Weights of a small mixture-of-experts language model, trained from scratch on English Wikipedia: 13 layers.
Below are experts of layer 7 (counted from 0) of a mixture-of-experts language model. Rows are named router (the router's row for the expert), up (a neuron's input weights, with its number), down (a neuron's output weights, with its number) and show model dimensions 0-63. Each number is 128 + 32 x the weight over its row's rms, rounded and kept within 0 to 255.
Before each expert's rows: "comes after" lists some tokens at least twice as common just before its tokens as in all text. This comes from a sample of Wikipedia text that the model never trained on. Tokens count by the router's weight.

# expert 7
comes after: " |\n", ".\n\n", ".", "\n", ")\n", "\n\n"
router [216 128  95 188 108 130 130 169 153 154 159 170  21 148 114 139 126 139 181 135  87 153 171 139 153 172 148 109 155 122 122 138 155 164 152  78 127  97 101 147 108 160  69 134 188 106 115 131 130 102 143 141 172 161 110 135 152  75 146 101 161 100  68 115]
up0 [125 159 148 185 128 105 139  78  80 199 116 168 123 121  42 163 125 160 171  89  94 107 186  52 111 124 114 127 142 148 179 121 133 120 110 116  85  95 127  76 138 150 110 126  80 120 119 141 144 113 130 140 165 134  92 162  82 171  74 151  98 107 164 106]
down0 [162 152 189 177 125 125 141 102  93 168  84  83  85 191 109 126 129 116 106 159 102 184 180 117 181 122 147  88 110  80 111 127 181 131 143 109  91 135 101  96 103 118 120 174 182 151 122 105 152 137 125 234 148 111 115 178 117 152  94 107  97 116 119 113]
up1 [176 155 145 128 145 103 160 171 138 116 109 110 120 133  73  83 178 119 154 108 114  81 141 120 139 173 168  71 134 188 116  96 116 129 137  91 137  37 117  82  91 126 114 163  74 151 146 112  81 118 145  73 166  75 104 127 191 123  50 148 125  91 105 152]
down1 [157 119 149 105 150 124 150 112  99 186 159 153  95 200  90 197 120 178 164  60 113 152 144 121 114 118 179 143 121 118 189 139 131 158 164 143 112 127 112  99 107 138 122  94 133 143 117 119 155 117 103 152 133  94 158 179 134 112  71 111 116 118 141 147]
up2 [152 108 141 156  99 160 127 181  80 131 180  65 129 127 177 123 148  94 148 148 140 106 111 104 121 140 180 129 179 131 126  88 112 101 103 121 141 113 140 100  86 171 159 145 100 131 107 115 110 140 122 124 147  87 116 118 145 197 152  72  76 130 139 166]
down2 [111 120 121 163 119 141 135 202 127 255 104 130 115 169 121  86 136 150 133 101 170 133  86  69 163 178  79 110 118 101 129  91  71  63 119 168 191 128 101 196  87 127 175 154  54 150 122 162  78 113  99 115 121  96 102 121 141 136 131 171 105 100 171  92]
up3 [106 100 110 183 147 154 167  94 135  78 152 111 133 115 129 144 166 115 122 176 163 147 125 115 166 111 136 112 131 168  98 100 131  49 129 166 138 114 127  72 145 145 126 115 115 150  27 134 120 106  80 115 108 151 150 103 129 135 159 157 106  70  97  87]
down3 [157 140 136 195 124 119  83  95 150 152 166 101 158 143 147 128 163 125 120  95  73 117 119  63 106 178 114 161 137 109 116 122 103 152 144 194 162 199 171 136 168  65 181 111  86 114 147 117 108 137 185 112 139 142 130  64 108 127 114 134 151  62  96 181]
up4 [107  83 141 139 197 122 208  75 163 126  64 118  96 122  98 165 180 185 208 180  66  57 185 133 118  84 130 141 182  95 155  85 126 185 166 142 100  80 144 129 113 136 164 175 154 146 112 114 151 130 203 149 135 115 119 152 199 110 127  99 109  53 166  69]
down4 [127 137 200 156 154 112  96 125 161 167 140 116 158 123 156 170 122 151 143 141  81  84 138 134 109  80 179 141 130 117 170 182 105 115  85 177  84 150  84  80  78 143 110 118 113 109 147 167 163  90 151  85 110 141 152 166 148 100 110 167  87 139 102 120]
up5 [100  79 110 136 147  83 117 144 150 127  95 132 140 142 157 150  97  77 140  64 109 157 131 175 139 168  88 117 123 166 147 113  86 157 102 145 139 175 135 113 163 179  63 118  84  93 121 145 159  86 118 141 139 117 155 151  74 143  79 174 152 168 162  88]
down5 [111 174 173 119 112 118  85 195 119 166 162 125 156 135 105 141 124 141 134  96  99 120 179  59 105 209 209 164 150 109 162 129 167 167 109 102 116  73 134 117  98 125 110 182 182 147 139 126 115 147 116 146 148 132 149 147 212  96 100  77  99 153 100 162]
up6 [155  98 160 148  97 176 155 123 156 108 104 133 113  66 135 111 145 111 247  97 136  80 116  68 172 121 124 130 140 109  68 120 123 128  43 124 129 141 108 117 124 177 140 143 146 146 148 111 141 160 116 135  82 115 125 157 182  99  87  95 166 113 133  98]
down6 [ 89 117 159  99 166 150 157 170 127 160 150 151 136 140 147 129 125 133 101 133 144 134 124  75 120 102 101 162 155  88 169  90 135  75 106 128 113 139 114 139 166 123 167 158 177 163 134 127 139 123 158 122 115 153 156 116 111 132 109 166 131 102  92 145]
up7 [121 134  91 138 119 213 142  91 112 166 157 140  77  61 167 175 141 150 138 177 102 160 145 155 154 133  63 107  97 120 106  95 195 118 172 104  89  79  91 122 134 106 103 127 121 156 203  87 174  87 153  41 158 106 147  99 115 110 139  86 108 185 147 152]
down7 [168 109 134 146  74  86 160 136 102  88 137  89 110 160 171 111  99  57 104  90 108 103 184 122 120 138 101 106 146 166  99  84  71 145  67 114 164 129 123 151 203 133 147 160 192 182 127  88 190 113 116 147 108 150  93 113  88  67 143  79 109 109 149 163]
up8 [109  79 115 151 115 153 168 103 126 114 189  90  95 178 109 173 106 108 165 121 177 136 132 126 144 119 121 174 132 136  85 135 114 129 158 147 126 131  69  76 148 160 128 171 144  67 147 126 133 100 142 119 202 108 131 104 122 113  89 154 114 112 192  71]
down8 [123 147 133 126 173 147 116  85 149 150 141 102 171 102 143 145  65 104 159 134 111  93  94  99  82 101 145 143  98 147 133 173 181 112 119 133 154 184 162 171  61 160  98 145 146 104 174 134 105 132 155 111  72 127 130 106 110 168 142  92 142 122 146  71]
up9 [132 168  75 207 165 146 142 141 121 101 146 151  85  80 155 111 155 122 149 156 112 158 155 152 118 187 141  80 127 141 125 152 164 135 165 157 157  99  61 120 124 133  70  74 110 160 144 120 126 133 170  90  75 140  99 135 134 143 113 110 121 144 115 197]
down9 [ 68 150 101 178  79 126 113  70 150  87 153 149  99 160 133 120  89  79 112 117 180  90  84 134 105 115 146 172  72 105 109 175  97 166 147 119 184 144 152 115 150 159 155 106 184 185 164 152 137 123 132 127 169 118 168 103 103 128  93 187 173 102  86 140]
up10 [184 130 110 122 163 127 116  92 150  76 107 140 146  88 128 158 138  50 154 131 149  92  96 146 122 113 160 129 138 151 118 122 116 142 144 136 121 101 153 109 166 153 141 170 102 154 141 181 128 151 170 144 115 121 106 164 202 128 159  69 113 130 139 126]
down10 [113 129  81  90 107 144 114 124  64 173 100 142 114  72  94 125 158 166 148 130 135 185 167 138 158 101 102  86 140 183  94 103 139 130 181 119 137 121 115 136 140 115  64 151  70 149  82 114 168  88 122 115 177 160 171 124 129  41 102 149 124 113 150  92]
up11 [133 106  54 194 125 129 135 146 114  96 178 115  54 118  93 124 188 110 129  59 104 152 113 103  76 134 167 171 196 121 132 104 127 168 140 139 130  63 110 117 108 135 167 152  57 110  95  82 132 142 122  99 160 172 146 150 184 138  89 162 109 104 151 105]
down11 [143 144 157 155 186 133 132 185 152 175 100 128 141 102 181 116  57 134 149 136 189 151 119  89 140 158 126 102  94 110  66 137 122  80 144 112 183 133 141 161 171 163 136 113 132 144 144 147 135 108 128 112  89 155 164 139 102  87 135  93 102 164 120 110]
up12 [ 88 156 129  86  83 136 107 124 125  99 152 140 183 149  78 116 172  76 131 123  77 111  97 134  81 134 137 159 182 153  77  75 178 130 130 111 135 146 150 110 155 133 121 154 105 159  56 112 142 143  83 115 137 107  81 116 153  58 133 126 121  91  90 102]
down12 [117 147 141  99 139  65  71 132  96 157  95 101  56 140 129 123 149 185 170 174 156 148 178 141 143 167 144 156  92 128  76 151  71 143 132 113 174  88 188 175 155 118 208 110  80  90 115 102  99 135  74 108 152 106 111 160 117 109 157  82 104  99 131  66]
up13 [ 60 122 178 192 164 152 156 121 144 160 109 176 111  77 122 133 195 166  78 139 104 157 121  67 157 107 113  85 166  81 191 126 109 171 130 178 124 103 121 160 106 164 139 128 109 110 116  94 149 101 111 141 138 152 120 110 161 144 143 139  62 139 104  80]
down13 [ 77 154 136 133 124 174 133 132 157 132  79 116 163 157 146 118 140  67 147 101 172  83 104 116 103 234 109 100 111 169 136 110 119 171 118 115 148 146 110 118  91 155 159 104 149  95 148 146 129 101 112 102 112 177 136 129 149 136 112 170 124 126  97  96]
up14 [116 141 189 143 152 130 193 119 158 129 104 150 195 153 160 109 163 182 104 115 126 132 151 129 146 118  87  93 111 152 124 136 115 134 145 152 120  72  97 151 134 156 107  97 144 102  87 127 118 117 114 101 148  97 125 149 124 130 131 134 169 119  76 132]
down14 [155 132  45 129 128 135 114 117 120  71  99  99 136  64 136 173 100 141  64 134 107 187  88 105 105  92  98 151 132 119 132 161 128  93 130 114 128 129 110  93 117 150 145  84 137 129 125  73 151 129  89 148 141  85 106 159 110 134 169 160 117 156 137  81]
up15 [ 90  59 100 123 100  86 147  89 104 132 103  86 140 146  61 143  59 104 175  74  97  91 211 144 160 131 124 137 101 117 156 140  94 140 110 149 146 103 189 121 177 144 105 141 157 169 159 135  83 143 124 136 131 104 159 157 144 134 148  80 175 139 144 146]
down15 [103 169 105 125  80 113 152 122 153 122 121 105 119 141 188  97 133 116 141 166 181  80 139 100 131 173 114 120 162 100 172 124 170 133 148 113 156 153  54 105  97  82 141 143 170 138 109 144 112 124 112 143 160 130  89 118 139 114 154 145  80 148  85 120]
up16 [148  86  98 118 161 148 132 145 102 144  89  75 165 163 110 167 154  95 162 103 112 145 118 106 117 123 173  87 106 159 110 155 111  98 121 106 133 132 138 164  56 126 140 183 107 190  85 163  78 131 175  85 133 164 107 102 157 141 146  77 121 113 187 213]
down16 [105 121 182 148 125 147 125 156 117  96 103  67 118 166 137 132  78 151 155 102  90  99 118 169 125 116 140 131 147  99 112 155 109  88 125 107 161 127 112 140 141  84 109 117 197 149 156 164 172 137 142 172  79 188 108  99 111 135  98 126 133 115 116 142]

# expert 3
comes after: " ", "200", "201", "199", "–", "202"
router [166  91 116 155 167 194 160  55  81 143 146 143  44 132 161 164 134 112 118 112 120  98 161 117 166 137 135 104 158 185 100 122 157 191 101  64 139 101 122  78  80 194 105 127 144  90 136 144  78  73 122  91 135  72 107 196 173 104  98 116 129  87 132 108]
up0 [154 118  92 166 146  60  89 118 141 128 116  94  97 110 126 162 192 140 142 126 115 134 203 113 130 167  96 152 121 105 107  84 157 134 130  97  98  93  65 115 148 179 123 169 181 156 146 138 141  58 140 147 130 121 118 138 178 125 161 127 185  75 142 113]
down0 [136 122 134 104 144 120 136 110 115 104 110 134 113  89 102 153 108 150  93 141 115 163  73  78 140 135  82 141 167  93 156 123 141 152 128 158 168 120 123 165 106  74  98 107 147 127 140 162 142 102 154  98 106 150 128 211 106 170 150 135 144 150 135 109]
up1 [115 130 100 177 185 153 141 146 134 148 180 150 125 143 145 174 139 157 138 139 128 165 112 166 104 150 155 118 196 173  56 147  79 205 152 135 101 126 190 103 128 185 138 150 121  99 132 113 115 155  90 158  69 119 148 151  88 141 196 117 158 122 136 145]
down1 [117 182 205 125 106 104 126 139 115 103 142 128 138 154 167 111 126 101 101 126 146  68 176 116 100  97  99 106 163 167  99 141 130 108 104 155 178  59 113 154 124 149 155  63 140  80 150 139 110 149 188 158 118 123 134  86 149 100 170 144 157 133 141 132]
up2 [151 124 114  62 167 146 129 117 151 137 125 161 121 125  95 161 117 173 157 130 156 145 107 142 156 113 150 157 122 132 139  55 155 140 168  80 128 126  31  94 128 137 180 155  99  92 106 118 144  94 151 148 137 163 108 149  96  78 102 161 112 130 131 148]
down2 [167 121 179  75 149 169 132 131 147 143 100 181 129 126 122 112 208 109  53 126  45 132  88 161 123 200 115 151 151 130 132  90 126 152  71 165 162 178 162 132 172 129 108 148 110 145 119 156 143 106 117 120 163 105 115 140 129  65 154 150 131 172  74 135]
up3 [105  97 103 161 128 130 111  97 122 138 185 173 102  92 164 156 188 146 113 166 101 154 123 103 161 168  94 111 186  57 175 107 139  84 165  89  95  98 151  70 149 224 136 100 151 157 127 155 189  86 101 144  94 129 110  89 141 177 121  83 146 132 116 119]
down3 [119  78 111 164  67 134 146  93 156 122 109 176 153 133 144 139  80 152 159 151 129 128 106 161 200 138 170 164 170 157 113 114 162  73 159  56 113  75  96 103 176 137 103 125 115 124  77 138  83 106  77  64 165 164 128 155 103 153 147 148 141 129 140 115]
up4 [148 129  96 148  76 100 107 112 155 152 161 134 130 115  88 112 198 108 132 114 125 110 138  98 212 200 150  85 109 106 166 158 139 115 123 149 125 140 106  80 175 128 110 151 102 120 160 153 148  90 114  59 131 117 163 122 146 104 131 116 143  88  88 103]
down4 [161  90  99  96 160 108 129  53  78  68 121 134 147 181 100 148 146 148  91  70  93 151 172 184  91 128  60  84 111 108 113 103  88  99 154 120  79 200 142 140 138 104 147 146 199 169 164  87 146 108 140  85 111  90 125  63 145 107 142  93  96 118 136 124]
up5 [177 102 125 144 187 193 216  93 117 162  98 141 113 149 114 122 141 147 135 131 130  59 160 125 138 158 134  92 150 134 114  96 137 171 104 113 135 112 159  87 136 124 139 142 124 164  73 111 153  66 117 144 113  40 194 118 124 101 159  79 140  94 147 110]
down5 [ 85 109 135  99 141 111 122 154  98 110  88 116  97  87 141 132 137 129  96 134  86 166 116 113 154 149 122 133 197 132  74 128 139 130 150 142 146  82 102 158 137  87 143 135  78  96 173 111 118 111 162  74  89 118 125 140  91 125 150 156 117 126 150 138]
up6 [160 119 137 139 188 114 125 135  82 133 175 131 106 163 135 159 125  94 151 113 149 123 158 175 139 105 131 170 173 164 112 120 104 204 133  86 155  99 138 127 170 166 159 137  97 144 111 213 130  91 167 132 167 112  74 115 103 118 129  96 158 124 179 126]
down6 [118 179 143 106 137 135 148 150  81 203 129 127 148 145 112 150  83 175  59 130 107 169 164 101 142  99 133 110 139 106 139 168 133 123 120 144 121 120 177 145  94 153 135 127 165  66 140  78 133 107 124 120  36 123 118 133 130 171 130 113 103 110 152 114]
up7 [153  74 138 173 106 141  78  84 105  91  90  73  93 112 123 127 153 136 158 152  43 122 171  87 130 158 144  92  81 107 139  99  92 113 142  99 150 129 195 146 151 149 120 100 128 153 180 164  98 107 113 200 129 136  73  94 152 142 116 102  78 215 209 134]
down7 [143  84 175 106 171 115 115 118  99 108 152 145 131 125  72 103 100 170 168 110 132  69  71 111 120  81 136 151  76 152 162 156 103 168  95 126 110 106 125 157 103 126 175 158 114 188 134  83  93 122 140 134  72 108  83 141  87 100 131 127 110 161 124   9]
up8 [138 173 104 161 198 117 151 135 220 141 138 153  75 100 139 171 154 112 141 111 113 108 126  66 160 107 103 148 143 102 144 103 131 108 214 123 161  96 119  89 134 144 107  80 178 131 121 126 123 102 155 200  73  94 121 121 113 137 106  78 128  96 125 133]
down8 [ 90 123  72  94 102 151 108 171 164 122 110  70  73 109 102 124 128 138 145  96 128  85  83 125 171 160  79 169 127 101 142 177 150 104 147 124 143 142 112 136 189 126 139 153 118 143 132 128  72 121 105 120  90 104 182 185  62 166 137 137 173 112 114 182]
up9 [100 119 116 188 157 167 121 106 123 208 133 168  42  95 134 152 203 194 122 128 189 199 147 116 140 175  87 138 135 111  67 120 136  91 118 172 130 108 178 124 145 213 173 112  82  77 146 119 134  68 117 129  89 121 124 154 107 132  75 128 130 109  89 150]
down9 [123 147 136  73 133 116 172 129  71  83  79 109 128 124 150 124  86  64  78 161 119 157 116  95 133 132 125 157 140 140 139 149 157 161 118 121  80 143  93 163 139 122 141 125  99 122 158 158 107 136 143 121 115 117 128  58 126 125 135 150 157 144 111 161]
up10 [151  61 110 135 177  99 155  92 144 180 155 153 168 147 130 121  98 127  89 103 186  92 130 109 129 169 153 117 204 120  55 138 171 135  83 129  10  70 139 113 177 139 122 104 141 173  96 124 198 124 130 177 164 159 162 149  86 120 137 151 173 111 124 101]
down10 [ 80 191 115 124 105  95  93 116  74 110 173  56 143  79 128  76 180 153 136  91 130 155 147  91 175 135 114 152 107 102  81 134 121 150 104 168 159 172 120 125 142 163  90 127 138  68 160  90 117  95  89 158  68 116 100 104 134 142 164 112 134 122 122 221]
up11 [203 125 122 117 119 118 115 130 140 131 148 112 107 105 105 157  91  94 187  96 100 160 102 120 162  84 165 136 138 101 136 144 116 127 128 123 112  80 180 130 143 148 134 132 129 124 155  89 128 132 146 114 166 162 108 149 111 137 149 107 101  72  99  95]
down11 [111 105  66 156 151  85 122 110 165 143 155 154 112 126  95  84  82 182 215  78 160 112  96 117 112 131  94 117 159 138 152 120  89  91  77  59  95 185 110 134 162 120 141 179  82 133  80 151 144 101 127 128 119 168 105 137 170 128 105 136 136 120 138 143]
up12 [165  78 121 111 143 149 115 138 143 111 150 173 101 121  83 125  60  89 168 136 177 178  84 161 158 119 102 151  91 153 119 130 114 170 100 145 115 122 198 102  76 172  98 169 162 160 154 116 115 158  92 147 167 117 155 125 142  59  88 119 195 111 109  97]
down12 [118 144  83 118  73 147 137 192 148  65  90 158 130 198 104  97 109 181 138 141  84 183 124 162 122 116 141 161 141 140 115 147 159 132 190 154 113 125 122 155 148 126 107 163 169 127  98 154 123 128 152  97 152 117 107 123 101 184 112 142 187 105 122  93]
up13 [167 111  79 165 147  83 103 117 169 207 153 114  94 105 131 181 185  88 114 148 109 111 163 153 199 124 131  83 184 127 146 125 178 145 176 139 135  31 128  74 125 146 105 118 242 150 153 106 171  80 134 150 170 115 151 120 189  91 109 121 123 130 135 114]
down13 [196 130  65 155 161 146 121 116 154 163 140 118  46 102 145  87  95 166 160 131 120 129 131 106 171 141 192  78 156 122 176 167  90  87  99  68 140 129 102 128  67 127  92 150 192 191 130 143 150  97 103  71 139 193 172 176 186 130  83 143 124  90  51  83]
up14 [147  98 167 138 125 117 175  72  71 131 143 152 117 129 111 134 115 136 192 130  84 155 131 155 130 135 139 167 102 139 129 130  84 157 117  80 118  59 147 112 143 125  69  73 153 144 115 133 112  54 122 114 194 132 124  81 134  69 110 166 169 147 151 100]
down14 [118 106  97 116 131 118 136 129 124 149  93 149 143 132 168 116 122 135 125 151 117  95  89 125 121 125 173  78  88 101 120 174 147 198 134 157 100  73 152 143 117  88 144 114 122 119 114 182 166 161 234 152  85 178 151 167 121  85 146 128 160 109 100 125]
up15 [146 164 159 194 120 147 163  98  56 138 122 102 108 105 164 129 149 139 154 123 142 140 186 122  88 125 119  84 134  83 101 159 143 104 113  99  77  96 162 131 135 150 111  86 144 209 139 134 132 104  82 153 146 139 211 109 120 189 143 125 148 115 119 144]
down15 [102 175 154 110  95 133 102 154  98  95 135 122  91 143 110 126 117 121  27 105  65 158 145 137 168 123 124 154 132 194 139  97  87 143 114 158 114 128 120 113 135 163 153 125 122 105  94 106 194 103 131 123 148 122 108 145  71 102 129 202 102 156 124 145]
up16 [134 114 119 125 166 131 103  84 105 223 170 164 127  62  84 104 122 109 166 102 108  93 187 179 124 109 141 161 146 128  68 136 139 190 122 130 128 145 138 143  61 151  65 125 113 123 109 190 188 112 152 111 128 148 105 124 117 148  65 137 146 146 114 116]
down16 [128 112 161 141 143  73 155 133  93 126 116 145 188 159 102 125 105 159 161  86 111 147 155 178 103 130 122  77 137 222 221 120 164 157  90 129 156 116  96 144 104  97 187  88 138 153 131  90 129 144 100 106 139 128 122 126  90 107 105 175 117 103 165  67]

# expert 4
comes after: " the", "\n", " of", " for", " on", " The"
router [155 124  90 150 155 192 166  67  74 125 164 103  45 141 159 156 131 123  73 132 148  94 160 137 158 135 137 119 163 171  93 125 172 153 125  39 141 103  94  78  85 178 118 129 137  96 122 142 104  75  83  98 127 127 117 163 192 131 110 123 118  86 147 136]
up0 [178 135  81 172 162 106 151 138 142 161 106 122 139 141  98 123 101 125 194 119 179 185 148  80 137 146 120 175 139 129 103 147 209 160 124 118 122 116 116  39 132 190 127  56 133 141 108  75 130 109 155 122 139 138 160 104 119 110  79 111 123  99 106  75]
down0 [101 128 151  93  94 171 136 127 114 130 144 111 118 192  96 146  93 156  88  49  81 153 140 132 164 127 141 188 186 107 153 117 140 155 115  98 130 108 102 137 137 100 110 118  89  94 136 135 174  77 160 107  99 148 101 148 141 131 109 170 144 138 176  93]
up1 [129 125 103 142 154 142 214 148 132 131 161 146 115  99 139 144 136 112 102 142 161  72 144 134 137 132 117  69 141 148 129 141  82 101 103  98  78 119  98 102 193 102  79 130 112 128 180  92 146 112  92 109 156 181 166  87 129 131 132 157 146 140 155 142]
down1 [106 153 101 159 130 104 106 148 178 177  86 135 116 146 151 104 145 151  84 134 136 129 115 184  71 109  92 141 153 174 122 159 142 133 133 103 134 111 109  49 124 132 128 124 137 208 126 165 118 138 133 173 143 114  82 178 126 123 154 145 128 171 157 158]
up2 [133  96 116 119 111  99 144  92 167 126 136 133 147  77  81 102  74 126  98 139 105 157 144 113 191 116 144 137 132 141 121  64 114 112 143  75 147 105 153 121 135 102 102  86 140  85 177 111 159  93 140 166  92 150  77  79 132 136  92 158  92  94 169  90]
down2 [142 136 174 122 115 152 108 144  79  95 144 144 164  95 169 154 175 108 111  74  96 177  51 180 143  67 121  83 107 110 129  88 125 109 100 109  78 144 111 142 155 139 101 142 135  67 132 157 134 148 131 148  68 104 161 131  69 138 133 104 144 118 118 152]
up3 [185  98  85 125 141 172 104 108 164 103 137 166 117  62 192 119 164 158 100 105 107 131 162  76 211 162 120  62 173 129  75 106 145 131 159 156 145  54  76 122 163 150 117 132 182 121 137 147 144  82 113 183 125 138 167 127 135  99  95 132 159 152 123 124]
down3 [123 151 164 109 120 120 135 185 147 148 159 117 160 119 110 160 154 130 121  76  90 131  92 121 167  86  79 138 104 146  74 152 141 115 134  64 106  74 147 128 166 165 165 114 182 110  90 136 167 160  68 189 115  81 123 122 129  92  95  94 142 149  97 125]
up4 [210  75  72 174 153 141 196  83 122 142 109 129 116 111 170 201 125 143 142 107  96 180 139 108 167 154 125  80 100 159 113  91 141 151 156 120 127  97 114  80 179 122  81 101 127 156 105  99 144  76 104 142 205 153 100 153 143 133  59 112  97 100 154 119]
down4 [172  90 111 168 184 103 135 125 115 204 125 100  68 134 131 109 200 136 140  71 142 105  92 134 138 211  74 133 142  83 126 140 166 125 128  75  82  99  39 126 137 156 134  99 110 158 170 133 154  99 106 146 186 158 138 149 135 125 117 126 149 151 110  86]
up5 [125 107 114 181 143 125 131 126 165 151 188 123  87 108 140 147 155 142 147 198  74 133 174 106 203 136  84 147 168 113 127  71 150 154  94  92 119 150 144 120 152 178  49 139 113 117 173 120 140  72 127 132  86  87  64 126 151 145  72  81  87 132 168 160]
down5 [143 102 128 179  72 160 161 141 133 167  94 152  77  81 124  75 159  91 117 180 173 127 146 104  69 156 121  85 182 101 128 118 108 125 134 136  94 117  70 144  78 108 110 146 150 114 139 154 109 124  92 149 109  94 121 202 127 111  66 198 147 122 221 132]
up6 [ 76 120 151 185 128 136  78  68  83 144 151 163  59  74  95 105 137 147 110 137  54 199 115 101 146 161  93  84 150 123 121  59  94 134  79  96 111 121 118 154 102 128 108 143  69 155 203 114 105 103 117 137  68 151 150  80 149 138 132  81 130 160 132 176]
down6 [128 150 109 113 102  80 116 133 166 113 134 137 152 173 121 114  19 144 129 149 167  80 152 121  65  89 112 114  94 126  88 172  86 147 123 151 142 176 163 186  89 160 119  98 172 139  66 133  32 139 167 131  56  97 118 115 143 135 147  99  94 113 153 115]
up7 [107  63 107 173 145 114 165 120 130  81 198 121 107  87 105 177 157  81 123 109 139 105 135 162 123 150 136 107 103 107 122 124 132 130 124 198 136 129 119  92 108 127 166 119 151 129 162 106 107 125 199 169 147  62 104 151 112 122 151 115 148 153 116 169]
down7 [188 127 112 100 161 146 103 154 158 100 103 156 162 134 120 108 125 165  50 129 167 130 118 161  99  63 136 138 109 157 174 112 103 157 121 147 132 113 160  91  75 147 142 160 123  83  96 121 163  80 126 179 181  77 109 123 208 131  88 189 190  59 106 173]
up8 [106 143  73 112 144 139 148 122  53 128 204 171  77  93 139 104 201 121  87 148  97 124 133 144 153 186  80  62 143 108 103 100 145 125 153 150  78 115  97 127 140 101 138  73 164 121 181  98 126 111  97 173 155 133 133 120 130 191 106 141 186 104 113 153]
down8 [154 165 116 131  91 180 120 124 119  66 152 137  77  64 162 156 137 108 111  78 130  42 149 179 117 139  95 157 122 156 111 149 126 133 179  62 147 138 166 160 171 161 162 128 164 116 100 156 147  85 113 160 204  79 169 119 137 103 205 118 127 130 132  84]
up9 [105 114  54 143 114 193 120  93  52 175 151 106 139  96 124 112 177  85 116 148 126 189 159 130  82 162 132  84 119 135  97  92 151 120 168 155 130 107 145 171 143 181 104 158 145 152 150 154 151  68 120 150 125 162 147 108  80 181 154 149 138 104 103 138]
down9 [179 157 184 147  47 125 112 127 145 118 145 146 135  87 151 111 131 112 163 125  62  59 164 132 157 107 114 148 160 125 111 140 113  99 117 137 200 121 142 160 145  71  90  99  92  86 124 164 186 106 127 108 125 111 117 146 119 116 160 126 149  83 164 142]
up10 [177 129 121 191 108  96  98 116 137 111 133 161 128 166  56 126 207 152 212 133  75 105 194 107 101 128 111 159 115  98 104 102 103 168  76 100  79 102 129 177  89 128 120 158 127 135 162 118 170 117 121 152 154 127  95  95 152  80 141  68 103 135 154 108]
down10 [146 132 106 138 100  91 148 117 108 133 141  96 154 128 125  85  94 122 141 116 161 113  84 125 102 109 132  88 168  33  95 220  70 141 131 110 120 160 143 119 149 150 119 127 163 158 114 128  44 120 139 108  93 165 111 138 103 115 126  85 168 114 143  73]
up11 [133  86 131 107 143  51 132  63 161 152 114 144 138 174 135 130 148 164 124 138  49 126 116 131 164 162 110 137 173 120 151  97 142 111 140  92 118 103 140 138 124 122 115 149 128 133 125 121 120 107 178 132 143 144 122 125 135 158 164 129 118  99 182 110]
down11 [132 126 107 129 200 145 185 139 133  80 139 112 112 140 176 141  69 111  47 157 168 102 149 113  96 110 135 171 130 123 129 139 175 101 158 179  85 124  80 117  74 111 148 119 164 137  98 170  59 166 182 118 100 105 137 149  84  97 178  96 125 126  76 101]
up12 [139 118  77 122 173  64 127 185 170 144  74 136 239 110 116 183  94 139 139 141 169 108 138 100  93  81 127 125 160 186 120 201 114 138 123 123 126 112  95  96 106 130 137  96 140 175  87 175 165 125  94 117 145 148 108 141 174 116 146 126 104 121 160  87]
down12 [ 83 125 151 134 105 126  76 185  69 124 153  95 117 161 111  58  90 139  98 114  84 135 106 162 141 121  93 122 147 124  86 148 101 147 130 121 136  79 158 116 171 125  62 134 167 125 139 162 150 130 106 137 149  85 136  68  85 110 146 151 173 156 111 155]
up13 [118  61 115 119 161 116 147  68 142 153 105 144 131  75 112 148 174 124 133 173 144 110 120 179 172 135 158 131 175 118 104 126 185 173 184 104  68  24  90 138  55 180 110 141 144 129 114 123 133 133 132 103 105 119 133 120 135 146  98  94 154  94 117 121]
down13 [164 157 138  87 131 125 148 140 123 144 181 111  77  78 105 132 111 131  61 127 107 152 117 132 174 159 155  73  65 105  74  84 177 113 104 124 158 150  95 120 148 162 152 123 159 158 142  74  91 172 122  82 107 130 106  99  92 140 122  80 141 112 136 135]
up14 [113 144  68 143 127 154 175 105  79 189 128 140  80 114  83 145 126 145 105 160  70 159 229 109  98  98 131  97 134  97 168 140 134  96 116 120  93 111 162 141  79  65  98 171 107 137 145 137 137 114 121 169 111 151 101 139 174  78 147 148  92 159 160  91]
down14 [ 86 141 109 140 127 165 132 110 126  93 133  48  89 160  78 139 129 120 106 103 115  95 159 138 135 168 123 143 120 112 101  90  87  70 113 153 120 107 143 168 109 122  95 178 121  54 117 141 166 139 108 230 120 117  56 113 191 156 138 145 112 113  77 190]
up15 [136  93  62 191 192 125 137  44 149 143 126 151 123  62 122 174 103 108 214 102 130 115 132 133 108 169 126  46 157  72 161 101 127 118 152 131 103  84 150  85 114 175 186  96 101 142  92 126 116  61 132 110 168 124 178 125 133 143 110  94 109  99 205 110]
down15 [151 131 123 180 148  86 107  87 106 177 162 174 137 135 100 167 161 117 114 112  92 150 143 119 149 173 108 104 192 161 129 132 132 119 114 106 125 147 154  81 115 181 100 107 133 126 157 150 128 105 160 114 140 109 134 155 157 120  59  90  97 129 133 103]
up16 [200  76  99 113 105 148 159 100 125 146 134 103 129 101 124 115 151 106 109 112 142  98 178 174 114 145 111 115 123 110  99 131 174 159 136  98 103 128 179 148  64 139 131 163  96 200 173 135 134  86 119 132 153 140 144 145 105 125 104 149 162 111  98 152]
down16 [113 104  67 119 108 211 145 133 141 207 147 130  93 150 131 110 147 150 105 124  85 169 147  62 140 164 136 136 125  97 157  98  98  61 121 156  91 172  48 134 180 125 102 128 140 165 142  92 150 163  77 168 131 173 211 184 150  96  94 107  85 120 117 107]